Below are experts of layer 7 (counted from 0) of a mixture-of-experts language model. Rows are named router (the router's row for the expert), up (a neuron's input weights, with its number), down (a neuron's output weights, with its number) and show model dimensions 0-95. Each number is 128 + 32 x the weight over its row's rms, rounded and kept within 0 to 255.
Before each expert's rows: a language model's description of what the expert responds to; "comes after" lists some tokens at least twice as common just before its tokens as in all text. This comes from a sample of Wikipedia text that the model never trained on. Tokens count by the router's weight.

# expert 8
What it handles: Number digits in statistics, table cells and dates, such as population figures, years, heights, scores.
comes after: " |", "|", ":", " 4", " w", " 3"
router [106 102 117  99 149 110 128 105 117  98 118 146 204 124 131  93 173 138 117 114 102 132 170 103 102 128 109 115 131 124 142 166 167 130  37 140  90 128 178 142 127 141 157 140  99 118 157  88  98 138 173 148 186 127 102 171 153 150 105 141 183 170  78 106 158 123 121 146 103 115 109 180 128 143 123 162 149  79 190  73  24  75 145 152  73 112  99 160 159 120 102 118 110 107 162  97]
up5 [111 130  77 159  65  98  97 114 143 141 114 116 117 158 137 111 182 124 119 123 200 154 173 106 158 104 149 143  97 123 128  72 180 111  77 175 125 146 138 164 155 121 122 129 104 126 158 120 119 149 190 121  92 157 117 118 113 114 127 173 147 212  76 130 122 123  70 168  85 119  98 131 136 133 102 103  75  97 148 100 101 153 189 167  75 187 156  74 159  72 115 106 132 122  99  97]
down5 [132 181  91 140  82 202 108 143  99 154  87 100 184  98 105 133 149 147 150  99 164 119 138 148 152 102 145 170 156 128 190 118  81 158 137  93  90  74 139 171  97 136 111  94 102 125 151 178 102 157 127 140 142 137 130 136  70  72 131  85 210 159 145  80 146 137 164 170 160  92 142  79 146 156  85 139 131  88  97 145 111 135 124  99  61 165 144 113  86 145 103 139 145  99 110  92]
up6 [154 184 139  96 132  78 120 173 119 133  86 140  88 162 136 109 113 188 139 143 141 150 122 106 141 121 121 123 112  59 112 123 137 108 132 118 142  84  43 139 183 105 128 147 105 143  70  99  19  96 133 119 133 138  92 173 165 158 182 114 144 161 115 165 120 135 104 137  86 102 140 160 108 125 123 100 138 122 109 113  83 147 138 165 166 176  83 125 136 144 178  98 104 158 213 154]
down6 [119  97  93  73 136  74 148 107 127 148 155 119 167 126 135 128 103 189 139 116 100 162  84 118  65 104 133  96 155 141 149 121 185  41  97 155 165 111 104 125  99 129 116 121 177  73 112 154 113 162 210 126  83 145 149 160 125  86 130 110  90 148 175 117 133 193 115  73 127 173 122 104 142  91 120 143 128 137 152  95 150 157 125 120 160 108  73 100 183 138 111 152 126 172 181  94]
up7 [188 188 169 155  97 125  71 173 147 120 126 136 122 134 110 142 135 132 103 131  97 101  74  93 173 149  77  94 107  92 182  95 181 106  51  93  94 118 102 117 154 130 108 155 134 156 173 121 110 156 135  88  96 142  85 137 144 111 167 147 142 158 135 127 147  79 103 138  95 132 117 142 150 100 163  81 145 134 104 113 119 119 218 113 168 147 185 112 184  83 102 164  85 141 115  83]
down7 [130  97 103 131 132 139 159 114 145 128 170  81  94  90  19 149 148  99 120 118 162 191 134 149  85 156 136 125 186 192 138 144 108 136 127 156 113 103  58 154  80 119 139 145  63 137 123 109 101 150 158  97 124 131 146 200 163 155  45 125 122 117 129  98 129 116 102 113 110 180 126 121 108  71 134 160  75 135 109 116 125  81 107 101 166 107 124 148 160 165 119  96 148 117 179 100]
up8 [135 109 146 135  68 126 119 161 109 131 105 125 168 184 143 213  56  97 103 126 128 113  94 140  99  96 100 112 103 147 117 100 147 197  67 179  84 145 127 104 119 140  99 124 115  68 129 112  74 135 127 134 115 133 101 128 123 144 169 127 195 150 154 106 162 114 139 128 119 128 119  78  76 155 149 145  97 125 126 134  56  59 116 158 114 174  96 135 102 139 135  82 150  85 202 149]
down8 [135  71 126 144 106 156 144 107  76 138  76 131 140 167 152  98 101 157 214 167 108  67 190 118 110  83 125  94 108 144 157 114 128 155 111  65 131  86  85  77 103 132  94 163  82 156 124 127 119 101 107 106 139  84  90 174  94 153 111 159 161 128 115  54 110 135  90 119 158 151 131 106 167 133 114 112 197 157  95 116 191 144 120 112 115 151 149  99 113 110  90 137 175 163 140 167]
up9 [187 122 135 141  95  60 174  75 126 166 129 122 173 197 141 130 112  59  96 111 112 125  96 125 143 104  68 129 125 106  79 122 115 134  61  77 154 121 140 129 102 118 160 170 131  97 124 125  93  95 174 143 161 169 143  88 121 105 140  91 138 134 104 161 137 108  79 124 113 116 126 112  98 151 200 140 168  94 162 146  52 117 108 139 178  78  66  85 148 134 138 140 118 136 164  97]
down9 [159 153 159 132 144  58 173 113 138 140  94 170 106 137 118 115 176  69 150 178 127  76 131  88 131 123 162 155 176  64 100 122  78 125 125 126 146 157 115 105 158 132 102 133 188 165 141 156  73 137 128  81 144 132 156 133 124 168 160 142  50 119 140 124 142 157  98  80 143 124 114 173 130 185 135  98 123 130  80 114 159 175  87 133  43 125 115 189  92 140 165 110 150  92 125 143]
up10 [194 177 125 130 113  85 171 105 139  92 126  67 123 115  87 105 105 125 205 124 122 173 108 127  65 141 106 142 134 122 137 115 193  72 127 125 160 176 146  98 135 208 146 107 139 102  98 156 131 124 166 129 108 117  76  96 130 165 198 117 128 127  92 136 125 118 194 146 137 145 126 123  58 118  72 154 128 127 102 111 125  92 148 119 100 157 129 155 194  97  91 119 132 103 143 186]
down10 [134 105 164 155 123 156 145 102 155 128 128 164  82 171 150  74 133 187 167 166 125  94  74  83 122 165  90  99 109 115 147 129 136 105 147 178 125 156 157 109 126  96  89 112 134 153 112 119 120 141 177 148  97 182  96 137 124 158  96 157 148 157 109 142  28  95  87 130 125 191 136  76 128  89  82  95 140 153 170 130 130 168 181 150  93 172 111 169 195 118 157 160 121 127 145 172]
up11 [139 112 129 133  60  88 126 116 201 122 173 116 104 162 125 142  97  88 120 148 135 141 167 117 127 160 131 117 186  74 107 107 124 114 110  99 122 147 139 120 111 144 117 140 104 115 116 215 138 127 164 138 142 122  89  98 140 147 113 151 246 105  55 104 152  47 136 129 123  82 112 116  76  82 123 152 154  84  95 157  93 155 158 162 137 120 150  83 122 126 146 127  75 131 170 150]
down11 [ 99 163 129 184 153 136 134 171 140 121  94 140 183  65 110  99 112  85 112 155 147  98 165  88  63 118 127 104 129 152 180  97 101 140 126 122 118 145 160 103 113 152  96  90 136  99 107 142 176 116  76 160 128  91 123 119 112 167 121 155 161 166 166 164  95 164  98  49 165  88 123  93 107 146 118 147 198 108 125  55 113 120 141 174 155  96 144  91 156  95 180  76  91 106 150 128]
up12 [125 150  64 159 129 114 180 115 108  81 134 131 135  86 116  79 185 103 107 117 145 129 120 133 153 164 105 124 105 153 153 106  93 138 128 120  30 138 166 160 144  43 149 163  81 112 191  88 145 114 127 161 144 113 153 137 120  73 131 153  92 172 113  83  96 117 116 140 154  66 102 127 136 117 142 113 140 120 174  64  76 100 149 137 176  90 160 117 150 134 101  93 148  66 162 136]
down12 [ 94 118 117 131 156 172 118 130 143 140 173 169  95 107 194 140 129 150 143  32 172 137 170 131  69 191  92 108 114 181 148 145 162  77  52  83 123 110 113  79 128 145 160 162 113 160 141  93 157  65 126 165 121 131 149 161  79 151 114  96 123 133 106 146  85 137  65 130 121 129  89  90 122 130 113 131 134 180 101  90 141 165 155  88 122 136  88 148 132 135 127  84  98 133 160  99]

# expert 9
What it handles: Newlines, periods, heading markers ==, list dashes, slashes and opening parentheses or quotes marking text structure.
comes after: "\n", " |", ".", "==", "===", " =="
router [107 110 125  62 130  98 147 107 112 109 134 112  89 122 145 101 185 167 123 148 117  86 142 114 146 129  68 111 156 117 171  77 112 143 151  75 109 131 133 111  69 121 162 154 125  98 139  75 148 144 117 157 199 121 128 115  89 151 156 154 173 153 160 150 159 146 141 136 110  76 193 205 158 149 108 139 127  93 129 132 162 123  95  75 189 176  60 168 147 109  65 152 147  96 102 122]
up5 [100 110 124 173 160 114 120 116 101 130 165 128 189 128 151 157  49 142  95 118 124 153 111 131 153  96 128  82 142  75 141 120  83 138  74  97  85 115 134 113  96 113 138 136  91 160 172 172 122 104 103 124 157 107 149 114 122 155 144 180 177  64 120  97 126 179 125 117 114 132 145 107 137 146 122 109  93 104 153 210 189  88  89 109 117 215 180 104 154 176 145  75 146 125  82 133]
down5 [181 117 107 123 111  31  97 103 110 158 147 139 113 142 113 173 144 127 115 110 111  88  90 150 148 104 184 133 141 131 100  95 162 112 103 176 138  97 107  98  36 128 137 179 152 113  87  83 155 102 139 177 124 107 101 102  98 118 129 136 163 143 106 137 155 107 102  98 125 118 124 150 144 120 199 126 160 125 188 203 100 111  90 126 109  90  57 166 140 130 163 118 127 118 197  95]
up6 [135  86 166 100 196 121  82 100  69 115  90 106 137 155 148 209 170  89 109 134 101 103  78  86 154 136  95 129 112 141 130 153 143 128 116  96  76 104 123 114 143  80 154 118  83 172 133 124 143 151 110  79 102 152 146 187 118 103 152 108 131 135 158 102 145 114 158 129 146 124 179 151 106 120 160 132 130 117 133 122 155 124  82  94 202 164  80 205 157 100 106 131 103 170  49 103]
down6 [ 98  97 119 152 103 139 114  65 134  98 205  98 128 147 154  89 112 167 187 144 210  84  86 130 109 106  87 125 105 147 107  78  36 151  97  49 136 138 120 138 126 107 125 157 147 153 112 132  96 154 120 114 108 145  67  90 179 146 117  92 152  56 102 134 163 130 128 122 124 121 121 124 141 131 140 139 108 139  99 118 115 107 126 118 100 152 155  97 107 192 118 164 166  84 194 123]
up7 [165 141 146 178  92 147 118 125  77 138 160 124 166 121 129 133  86 210 124  92  91  65 146 128 157 156 154 114  97 112 178  46 114 126 161 104 123 174 165 148  51  76 121  98 155 152 127  98 110 108 103  74 175 156 113 100 161 130 130 124 118 174 142 116 135 130 101 184 134 104 120 175 112 151 158 107 123 114 119  89 146 125 123 100 154  67 124 180 189 130  77 167  96 122  97 117]
down7 [157 144  84 142  64  97 176 132 147 151 102 141 115 172 134 184 112 154 151 183 134  90 123 119 118 122 139 102 129  95 126 187  79 171  84 108 139 201 152 133 111 124 130 113  76 134 156 138 152 100 186 133  67 101  76 146 119 178 144  91 132  73 110 127 129 127 109 135 126 150 124  91 103 137 104 146 156 147 170  64 164 171 125 144  96 170  81 128 123 139 209 111 113 149 194 159]
up8 [148 121 163 138 186 172 141 125 110 181 131  87 112 165 149  60 110 159 149 164  59 145 130 165 182 161  79 134 108 128 145 108 124 133 102  99  83  77 123 180 115 135  89 148 132 121 166 108 107 116 130  95 147 210 147 200 173  64 144  82 102 142 151 139 133 158 128 133 128  81 127 147 150  61 100  91 128 129 127 103 120 142 181 162 179 165  93 160 109 133 132 171 128 157 107 115]
down8 [118 118  59 146  86 103 143 132 178 152 101 145 123 114 113 130 115  99 123 181  70 169 168 110  57 103 147 144 149 136 119 144 117 112 127 151 139 115 130 104 128 120 191  95  69 113  84 115 201 161 136 160 100 146 122 106 133 210 103 118 105 137 137  82 150  76 126 130 221 163 152 102  96 126 127 122 117 144 140  96 144 114 106 130 109 134 126 179 163 218 128  60 128 118 150 114]
up9 [ 99 152 139 126 125 122 112 159 116  83 136 131 139 113 108  87 118 131 146 121 120 107 108 117 116 161 104 121 154 138 137 166  78 171 160  91  75 144  97 146 155 137 163 131  79 192 157 171 151 103 143 110  70 122 203 104 198 158 158 138 128  72 179  88 161 129  72 131 120  98 145 103  57 114 132 150 149  87 125 169 184  78 148 140  52 151 147  71 121 107 139 156 144  99  72 137]
down9 [139  99 124  91 110 146 106 141 154  92 110 161  83 116  97 167 167 157 115  82 117 118  90 150 105  79 160 143 189 190  47  98 123 119  95  62 158 116 110  93 121 150 154  88 127 122 182 143 140 167  52 128 132 133 104 107  69 158 107 151 158 163 218  99 119 119  85 154 136 110 141 119 122 130  62 132 150 171 123  94 149 127 108 164 157  88 141 118 136 148 156  92 106 141 153  86]
up10 [172  40 169  80  43 161 166 129 164 123 159 125 105 105 186  80  86 142 124 173 167 159 108 170  77 169 140 138 197 134 123 123 160  97 118 138 110 141 172 142 118 164  76 131 129 146 140 166 120 139 142 104 148 183 176 182 147 105 135 169  89 106 124  95  86 123 108 153 125  95 137  73 149 119 109 157 135 124  99 141 123 137 122 155 133  95 107  96 168  77 137 144 122 107 118 184]
down10 [182 175 114 123  77  48 161 164 104  76  84 131  81 149 185 149 122 149 174 103 174  80 140 166 122 115 151 125 127  97  75  72  93 133  84 140 132 128 141 112 120  84 131 125 176 167 160 129 116 114 189  97 134 150 111 143 152 159 133 130 124 182 141  81 186  73  85  96 107 126 179 110 112 128 152 132 102 102 122 157 166 112 160 168 139 117 164 135 115 114 122 145 150  61 115  82]
up11 [158 135 109 162  69 154  78 141 160 141 154 108 175 119 114 123 202 133 155 148 137 154  96 134 124 161 102 126 141 136 133 118 149 148  92  95 105 196 146 135 106 129 127  94  92 162 131  98  95 146  53 160 171 104 178 165 167 148 107 181 183  80 163  81 118 124 153 139 116 139 135 181 125 163 174  95  60 100 137 132 164 128  55 102 116 180 116 117 125  75 141 144  77 130 132  92]
down11 [ 68 148 186 131 179  71 128 111 181 117 140 175  57 193 137 111 128 164 164 135  97 117  94 145  92 119  96 159 106  84 182 130 112  93 160  89 159  68 118 153 125 156 162 116  88 130 143 159 137 121 142 146 150 134 120 115 101 135 125 112 100 174 138 179 140 118 148 142 196 121 130 132 169 101 121 126 141 123  80 126  81 190 160 195 138 101 126 148  84 166 153 129 154  85 157 183]
up12 [126 118 104 116 141  63 145 176 152 184  94 174 118 152  85 122 120 156 171 109 154 156  80 156 100 140  99 106 171 111 150 145 102  96 132  87 129 103 150 160 127 170  90 103 124 189 126 125  43 142 152 116 105 132 151 163 145 198 169 126 210 102 120 152 189 122 132 130  95 104 138 113 159 168 171 142 140  41 156 151 113 153  87  93 130 167 107 108 121  98  90 141 110 118 144  94]
down12 [100 161 160 102 140  74 130 131 167 151 144 134 147 152 145 142 156 106 116  93  97 139  86 100  75  97 161 169 136 110  99 199 153 120 118 108 118 107 113 134 131 119 132  96 102 158  86  83 132 178 174 170 129  72 130 169  88 115 134 123  55 119 166 207 132 109 227 146 169 138 125 127  74 169 117 108 173  62 118 116 117 106 112 148 149 129 160 172  87  80 111 129 122 161 129 143]

# expert 3
What it handles: Pipe separators in wiki tables, plus colons, hyphens, semicolons and brackets in lists, squads, statistics and dates.
comes after: "\n", " ", ")", " 0", " 2", " 1"
router [137 117 165 119 145  58 185 161 198  83 108  69 161 127 132 121  94 137  88  89  87 100 109 114 129 158 127 112 134 122 145 145 155 177 139 190  95 164  98 153 115  94 126  93 123  55 170 149 110 171  83 169 160  63 171 128 118 140 126 143 150 165 131 201 138 168 129 160 130 139  69 150 130 129 124 123 109 117 139 133 119 153 138 188 142  83  87 125 104 137  94 129 127 125  58 169]
up5 [124 119 152  69  75 113 144  74 146 128 128 108 201 143 125 128 133 168 124 114 155 108 140 117 147 121  98 157 169 142 100 120 124  80 119 104  90  77  85 137 120 150 196 157 143  69 174 186 117 117  53 155 142 163 167 100 155 166 110 167 188 134  62  78 116 191  96 173 129  78 112 108 112 123 141 123 114 126 136 146 129 143 177 179 141 155 136 118 113  69 122  99 145 135  82 138]
down5 [114 127 146  72 105 113 153 140  82  96  94 134 143 130 154 123 117 111  98 172 130  75 114 163 111 121 157 214 108 138 103 103 161 133 145 134 133 171 130 130 129  82 147  87 126 176 131  77 194 166 181 193  83  84  79 162 168 164 167 154 171  97  70 134 140 111  96 157 101 126 154 129  72 126  53 137 136 112 140 119 183 139 138 153  85 160  89 130 141 100 133 106 115 114 117  76]
up6 [140 101  87 124 124 113 161 155 140 111 119  89 156 135 148 200 173 156 114 130 209  41 212 131 118 125 114 182 131 138  67 126 110 113 115 190 187  97  95 116 131 144  97 127 111 107 157 148 142  95 135 155 186 117 113 125 151  72 124  94 138 108 141 125  65 133  93 145 155  99 172 191 158  90 142 102 141 111 131 127 132 114 102 121 154 131 111  99 131  95 120 172 166  84  85 163]
down6 [131 135  58 132 128  82 103 112 144 162 209 144 121  98 111 158 117 114 126  76 178 148  86 137 128 129 151 120 123  98 122 102  95 133 145 188 139 131 143 134 102 183 104 154 140 162 182 101 118 173 177 147 118 158  96 204 155 135  70 113 129 108 194 103 108 137 110 159 153  86 168  60 149 101 140 115 103 108  72 129  85 153 169 143 153  77 155 135 124 183 137  80 119 127 165 160]
up7 [177 178  71 134 120 126 162 189 139  67 113 151 110 123 150 153 144 128 104 116 136 145  86 143 133 157  73 151 161  91 135 148 110 160 152 146 108 120 128 137 106 170 115 170 100 101 139 183 131 183 157 105 151  64  83 179  86 151 162 153 137  82  99 157 114 126  85 138  94 158  36 183 133 120 142 109 105  98 111 164 119 101 114 123 160  70 102 175 121 151 125 154 154  64 130  91]
down7 [102 115 110 132 160 135  87 166 145 103 166  94  51 157 167 164 110  68 109  74 132 141 149 145 125 158 106 104  50 112 195 147 144 160 157 134 160 154 115 132 139 139 132 126 126 105 108  76  94 136 105  83  92 111 127 190 175 144 103 106 156 207 103  80  48 139 106 112 141 140 149 116 127  97 162 126 170 151 188 132  99 168 158 118 148 114  89 137 130 124 165  96  71 141 124 119]
up8 [106 149 188 130 148 119 174 147  90 114 168 107 195 169 182  83 118 135 127 133 152  86 121 157  98 133  73 147 163 164 102 132 173 167 126 171 130 111 152  95 140 157 218 117  68  49 130 183 153 126 103 142  84 153 114 114 122 103 120 125 119 153 139 146 132 172 112 172  82 112 117 183  56 105 116 147  78 142 116 142 136 149 112  62 109  98 105 124 137 141 176 131 141 135 113 114]
down8 [ 66  28  93 126 107 161  86 141 100 128 128 156  82 125 103 131 133 123 191 118  82 150 134 122 115 129 127 180 141  72 114 124 153 176 118  59 119 124  65 169 100  75 141 140 144 132  61 152 159 128 168 152  93 130  97 151  86  88 131 158 126 146 100 184 140 138  90  92  76 165  94 108  84 155 114 123  87 113  89 114 108 194 116 121 175 121 108 124 122 118 108 146 132 159 112 106]
up9 [120 116 149 109 104  81 163  79 135 120 101 171 121 137 141 129 119  88 119 197  85  84 121 143 100 103 123 127 158 135 135 192 110 136 117 105 113 193  91 201  67 140 116 114 123 144 129 177 128 115 170 111 180 103 164  82 146 155 135 143 164 181 135 125  89  72  81 135  63 127 164 172 112 173  34 131 125  88 142 120 149 154 139 116 132 143 115 123 160 165 167 130 153 121  71 121]
down9 [ 99 124  85 133 150 109 102 104 149 129 115 182 131 157 103 199 160 144  75 124  89  97 206 128 138  70 137  82 105 122 143 103 174 123 103 114  90 111 173  98  81 148  65 124 154 134 170  78 119  83 177 107 138 140 112 113 112  98  72 192 123 123  99 113 180 107 115 126 127 133  62 132 112 114 167  38 131 154 120 141 109 144 164 110 160 126 111 123 109 124  79  92 134  76 119 115]
up10 [226 109 123 123 125 102 172 115 137 118 124 181 158 133 101 114 139 108 108 133 110  91  91 123 147 156  77 151 160 108 147  99 128 128 109 121 147  47 100 155 117 114  55 102 115 112 192 184 146 184  65 167 148  72 141 132 111 132 123 152 103 136 135 155 158 126 164 149 163 155 180 165  88 116 117 113 107 197 189  65 118 172 139 113 123 165 145 103 130 155  96 123 159 122 145 151]
down10 [120 131 127 117 160 133 139 179 140 130 159 114 112 173 175 154 163 190 175  97 188 109 158 158 142 100  99 124  58  90  81 132  97 123 115 169 138 123 142 111 137 130 115 142 134  98 138 129 187  93 161  94 136 133 137 105  21 127  80 108 145 181 121 104 120 158 174 134 104 169 145 116 147 168 142 157 129  72  54 150 120 118 120 131  84 136 124 179 119 151  68 143 181  73 126 139]
up11 [ 95 118 107 118  62 105 138 110 122  99 119  40 193 128  85 119 156 162 117 143 151  89 109 114 159 139  82 149 155 197 135 178 153 184 130 109 153 119  83 114 130  86 135 122  86 137 158 166  92 176 108 171 127 171 126 134  61 111 145 149 111  96 120 165  87 150 142 146 153  83 172  89 154 115  96 130 159 134 121  97 146 138 105 143  74  91 156 136 106 131  86 154  92 119  42 131]
down11 [ 68  86 168 152 142 150  93 154 128  79 124 106 121 169 222 153 121 206 141 125 189 152  91 104 133 149 140 129 150  94 160 109 133 144 201 108 107 156  78 136 110 141 117  75 121 138  84 145 118 158 124 187 128 156 139 108 113  89 149 120 171 130 125 100 126  59 120 124 133 190 124 117 180 122 128 167  93 102 120 132  85 171 145  73  93 101  93 131  81  77 137 143 126  95 112 137]
up12 [119 116 145 101 127 169 184 165 136  83 107  61 117 177 156 119 152 150 153 101 119 139 108 151 120  91 101 124 128 133  69 149  65 169 176 118  64 150 160 113  94 159 173 129 133 126 144 151 129 152 102 146 164 132 159 116 103 181 142 110  74  73 136 121  37 129 148 193 107 109 134 103  94 121  92 157  71 141 138 114 136 163 157 189 139 180  93 127 178 137  80 160 103 125 119 128]
down12 [130  92  53 157 138 119 156 178 124 154  95 166 128 135 123 126 170  89 166  53 140 165 152 130 104 121 172 162 108 110 116 109 117 117 154 112 116  94  81 142 121 116 190  58 145 149 149 153 124 128  36 112 123  93 103 146  84 128  79 107 152 223 122 134 121 166  89  83 156 131 121 112 176 109  73 135 173 120  89 131 166  83 158 104 164 116 105 148 144 165 104 129 121 149 129 120]

# expert 1
What it handles: Determiners and pronouns after prepositions, such as the, a, his, she, plus single-letter word starts like f, c, b.
comes after: " of", " in", " the", " to", " and", " for"
router [188 110 119 146  66 138 149 127 119  86 119 121 112 164 140 104 137 111 135 153 157  91 161 119  73 144 134 126 172  86 174 101 139  98 152 123 120 191 125 144 145 123  99 161 130 105 157 175 142 133 227  81 159 101 131 121  99  55 133 111 151 106 145 136 181 114 135 102 164 146  55 178  71  80 171 151  88 177 160  76 110 162 114 102 130 119 106 101 152  90 117  81 104 121 142 121]
up5 [160 124 100 106 165  96 142 159 126 154 118 113 129  74 119  67  74 118 121  84 160  89 109 126 191 100  75 192 153 101 111 185 150 136 130 120 143 136 127  82 181 120 106 139 127 135 125 143 169  94 177 144 109 136 155 147  99  92 138 202 156 165  79 115 131 126 152 139 118 105 162 129  97  58  87 127  95 162 155 145 133 160 161  99 116 111  82 191 119 161  69 163  90 119 190 117]
down5 [ 80  82 123 151  95 106  95 105 111 158 165 131 144 126  84 104 156 146 153 146 141  70 107 118 150 106 225 160 139 112 132 110 138 123 131 122 119 166  97 149  99 111  90 107  97 155  66 126 114 114 141 109 194 120 181  82 106  76 114 150 131  92 130 179 180 151 130 122  69 135  84 185 114 194  84 115 138 137  79 163  88 186  88 130 138  98 152 165 152 131 132 131 116 141 124 191]
up6 [134  60 132 194 107 169 195 113 106 117 125 121 110 101 139  97 124 108  93 139 127 141 168 133 131  88 158 148 172 126 132 132 147 154 117 153 141 116 142 133 146  63 144  87 147 146  97 112  88 171 160  89 108  99  78 116  98 137 154 152 172 150 113 115 116  98  82 168 112 114  70 142 108  40 125 161 138  96 179  69 110 146  93  87 120 143  66 139 217 142 141 115 160 123 105  78]
down6 [106 118 135 131 128 162 149 192  92 109 118 117 154 127 100 146  80 193 172 137 125 156 164  89 164 152  80 139 128  91 144 135 144 218 133 146 118 112 123 127 185 130 184 145 165  96  97  91  98 126 142 151 126 183  92 136 110 114 131 209  77 142 139 102  78 152 151 115  92 152 178 117  76 143 161  97  85  73  88 110 134 117 117 158 150  90 125  94  96 110 204 118 149 112 108 145]
up7 [181 147 142 168 146 158 100 141  99 139 135  72 112 139 163 133 150 105 153 106  99 169 166 114 182 149  87 191 145 149  72 129 183 129 123 185 143 157 176 164 107 167 108 161 124 110 121 158 155 134 122 165  87 134 162  95 160  58  99 131 128  90 107 100 137 103 118  94  90  76 129 152 138 131 123 103 130 108 112 169 121  74 126 112 181  84  54 152 171 144 152 113  90 136 204 160]
down7 [ 74 144  97 133 159  83 138 137 154 102 192 102 152 152 109 122 132 129  40 118  98 136 120 129 138 141 146 184 128  79 143 121  79 123 151 114  89 156 114 142 139 109 116 148 116 144 125 154 119  92 161  85 103 147 126  95 114  40 156 103 143 101 127  98 127  95 158  84 165 100 201 121 228 111 162 137 138 190 169 166 141 152 123 168 148 145 155 118 169 121 137 170 144 146 104  67]
up8 [125  71 171 155 100 142 135  66 123 128 127 130 143 124 162 118  68 164 146  91  99 133 122 102 140 157 108  91 169 212 166 143 127 109 148 154  81  80  82 104 106 135  86 159  75 131 160 126 120 129 210 154  81 149 121 143 168 102 169 152 157 116 134 194 131 117 157 105 128 158 108 156  99 139 141 182 147 103 153 116  73 169  83 133 137 162 126 115 202 130 117 155 164  85 167 144]
down8 [136 110  72 195 101 154 122 113 101 137 143 114  74 150 180 167 116 137 205  97 130  81 162 102 103 201  94 128 127 110  67 127  55 122  89 131 118  78 139 153  89 148 137 136 139 119 156 184 142 100 141 170 142 156  82 156 121 116 128  88 155  98 182 172  73  44 174 120 139 118 121 150 133  92 132 112 136 104  69 134 137 149 109 135 121 141  86 116 140 126 147 124 144 181 155 131]
up9 [ 69  78 142 100 166  90  80 126 106 124 144 100 116 142 148 109 124 100 137 167 155 150 186 121 116 152 120 112 155  80  99 107  89 107  99  88 146 157  48 136 181 165 166 146 191 146 140 146  99 116 201 133 141 206 181 166 127 114  99  93 115  88 162 166 109  96  97 153 160 167 138  81 139 115 143 150 149  83 144 105 125 127 128 146  86 179 138 143 165 100 131 133  59 120 110 110]
down9 [114 107 136 141 135 107 125 111 106 147  94 158  94  80  97  98 111 134  94 155 193  92 161 137 123 193 128  89 107 182 149 158 135 146 117 104 156 181 126 146 153 116 143  86 212 117 105 151  98 135 110  77 132 116  79 135 109 165  85 112 215 120  84 138  98 132  92 152 146 168 138 126  84 116 106 108  73 163 109 104  84 128 168 132 176 133 123  63 157  99 180  94 130 182  86 136]
up10 [104 138  83 155 147 173 122  97 136 131 122  88 154 116 109 136 112 135  28  84 157 156 131 130 132 170 132 162 151  86 155 175 142 164 136  71  98 171 121 120  62 174 148  86 141 108 129 134 126 180 136 115 114 121 131 128 126  68  57 151 100 162  98 149 144 128 219 105  79 149 131 150  95 147 110 136 144  88  95 172 116 155 164 122 144 159 103  86 157  66  99  79 119 161 135 141]
down10 [134 129 101 146 145  30 153 149  76 137 136 137 143 163  96  93 174  67  91 124  96 141 202 106 207 146 123 116 203 192 100 117 112 142 108 118 105 130 127 111 149 135 160 130 120 153 198 136 168  79 156 157 173 134 107 128 147  87 138 113 108  84 155 127 125 143 155 120  94 129 108 172 129 175  91 138 134 127 107 116 159  95  97 147  95 158  98 118  86 107 188 161 120 174 107  97]
up11 [143  90 139 158 156 138 181 162 164 116 150 110  66 137 131 125 197  86 177 145 164  79 127 134 132  90 146  94 191 133 171 111 148 118 103 137  82 105 145 191  92 144 178 136 154 112 122 149 120 137 181 104  96 128 145 145 121  79 118 123 132 175 176  81 112 126 125 190 129 162 118  76 111  84 130 102 187  98 197 107  94  85 132 111 146 144 155 155 152 147 134 127  72 139 181  88]
down11 [151  97 101 145 167 188 120 105 111 105 108 147 124 109 142 126  91 162 188  87  82 138  59 113  99 133 101 150 126 150  99 114 162  83  86  72 121 146 195 185 145 164 116  49 111 138 160 131 103 157  78 142  72 141 161 149  85 153  94  57 147 146 149 155 122  51  81 112 127 132 127 101 166 110 143 125  97 114 131 143 139 171 119 167 152 125 102 117 125 101  87  74 109 102 127 141]
up12 [152 164 134 148 149 100 179 183 114 151 130  90 112  87 131  85 105 108 115 138 190 133 182 143  75 158  70  76 192  82 143 131 134  43 127 119 124 138 135 124 176 118  89  89 117 154 104 202  60 136 134 197 111 108 136  87 151 142 137 123 184 146 165 151 182 119 162 144 135  87 108  81  86 142 140 103 133 116 136 111 122 108 143  74 118 125 118 156 131 104 179 119 104 118 135 133]
down12 [177  94  53 149 153  28 138 173 152  78 128  88 160 100 115 111  74  97 121 130 151 175  81 156 115 116  62 114 117  85  89 163  98 129 107 111 133 132 122 114 155 100 133 155 129 102 109  71 175 158 134 150 154 121 114  93 153 112 151 117 138 137 136 154 140 187 115 122 137 150  92 138  75 102 122 112 112  38 168 120 137 111 152 131 154 160 156 190 145 119 170 158 154 152  95 101]